Weights of a small mixture-of-experts language model, trained from scratch on English Wikipedia.
Size: 9 layers, width 320, vocabulary 28528, 44.7M parameters.
Experts: 16 experts in each of 9 layers, 256 ReLU neurons an expert, a sigmoid router.
Training: a variant of SOAP for the experts, 286M tokens, 4365 steps.
Below are experts of layer 6 (counted from 0) of a mixture-of-experts language model. Rows are named router (the router's row for the expert) and show model dimensions 120-159. Each number is 500 + 40 x the weight over its row's rms, rounded and kept within 0 to 999. Numbers have three digits each.
After each expert's rows: a language model's description of what the expert responds to. This comes from a sample of Wikipedia text that the model never trained on.

# expert 5
router:547509564592481502461418496507504472486440469483496455468482480492470491461501508527473543502485556440526513518500458509
Description: Concrete nouns and word fragments for materials, structures and physical things, such as water, roof, gun, rud-der, pl-inth, coal-fired.

# expert 2
router:535469498420534513524553510474510516476530429452551484482535451417445546494478533500467474499480600456540492483531508524
Description: Row-start pipes, line breaks and separators in tables and numbered lists, plus small function words like of and a, e.g. "| 1077", "13; 14".

# expert 3
router:479509505518519493460489488506567475477540474482446519435503468563512507562523516488531458509466512489472514424439518416
Description: Periods closing sentences, often fused with a word end (s., ed., ing., ).), plus == heading markers and some word-initial letters.

# expert 8
router:527568532471462442435522510554555440485482481572502419571509503451531538474507475535563457541535509456558480565517534518
Description: English given names and surname pieces in credits, rosters and tracklists, such as Robert, Richard, Derek, plus the piece th in words like threads.

# expert 4
router:470556488543492469499481562437571464519479444551518439481483526469500532475441470464531503527523566519538439551541494457
Description: Geographic name words and pieces in addresses and locations, often in tables, such as St., Mount, County, Street, Lake, and coordinate numbers.

# expert 10
router:523537510475516555465527490494515546528552541532464495552502500443541497557584497541560515473449502561486523540522498515
Description: Verbs and modals in running prose after subjects or to, such as would, could, wrote, discover, researched, touches, landed.

# expert 0
router:567542480456453461519477574517525470496524451549517520475500470514461497526537556512524509493469507472481491549433483488
Description: Capital letters inside acronyms and codes, often in parentheses after a spelled-out name, such as SEIU, PAGASA, PRD, JPL.

# expert 13
router:550481552581478581465509565494476484503537518544501461551487515440475530495520538507513523469469568458503510490466471534
Description: Word-initial s or S pieces (s-oprano, s-ank, S-omerset), plus possessives like his, their, 's and the conjunction and.

# expert 7
router:572502468426504538479449567441579545538463509501497539397458507427529528497460470492528456533524510489525542556490492516
Description: Field names and headers in infoboxes and tables at line starts before colons or pipes, such as Modes, Film, Party, Total votes.

# expert 9
router:485471517528501476479520585468467471469459516470459497508527488472540588513559476504507535591478520477494484508619487487
Description: Words right after a, an or the, often before of or in, such as one, largest, another, an out-spoken, an in-game.

# expert 6
router:585462518446471480455522492520487512543489431616500498501467458511486409502487507523484515482408515490487488470481502475
Description: Vowels, accented letters and the particle de inside Romance, Slavic and other non-English names, as in Lourenço, Mário, Kędzierzyn, Maracanã.

# expert 14
router:531508430465486499483553511488582536483511522531489489523516443494559530503483479500518438539485512487537530486538436490
Description: Line breaks ending infobox and list fields like "- Born:" or "- Released:", year-ending digit pieces like 907 or 017, and section headings such as See also.

# expert 1
router:533554540552498450461474497547495493515445463505503386489515482449529538541527480484485536551506548481518512532484575463
Description: Forms of be (was, is, were, are, to be, has been), usually after a subject noun, plus table pipes, colons and semicolons.

# expert 15
router:501524516504397428505503482473528516450464542539475475550512466481578510502483573497516479515499525510565426468503484480
Description: Name pieces like Al, El, Kh, Bh in Middle Eastern places and people, plus pipes and numbers in population and election tables.

# expert 11
router:561460556472492497453479514515570472497487444555492474548515453528554461496495499482505494445515598447503484481539525553
Description: Pieces of Latin species and genus names (-idae, -us, -ensis, -ii) in taxonomy lists, plus the pronouns he and she.

# expert 12
router:569470509563470464578529526543508484529461513457500492497543518430496410525484551513561519475500584519490499537424484469
Description: Sports table headers, season and record words, and digits in results, such as Conference, season, goals, yards, Career record.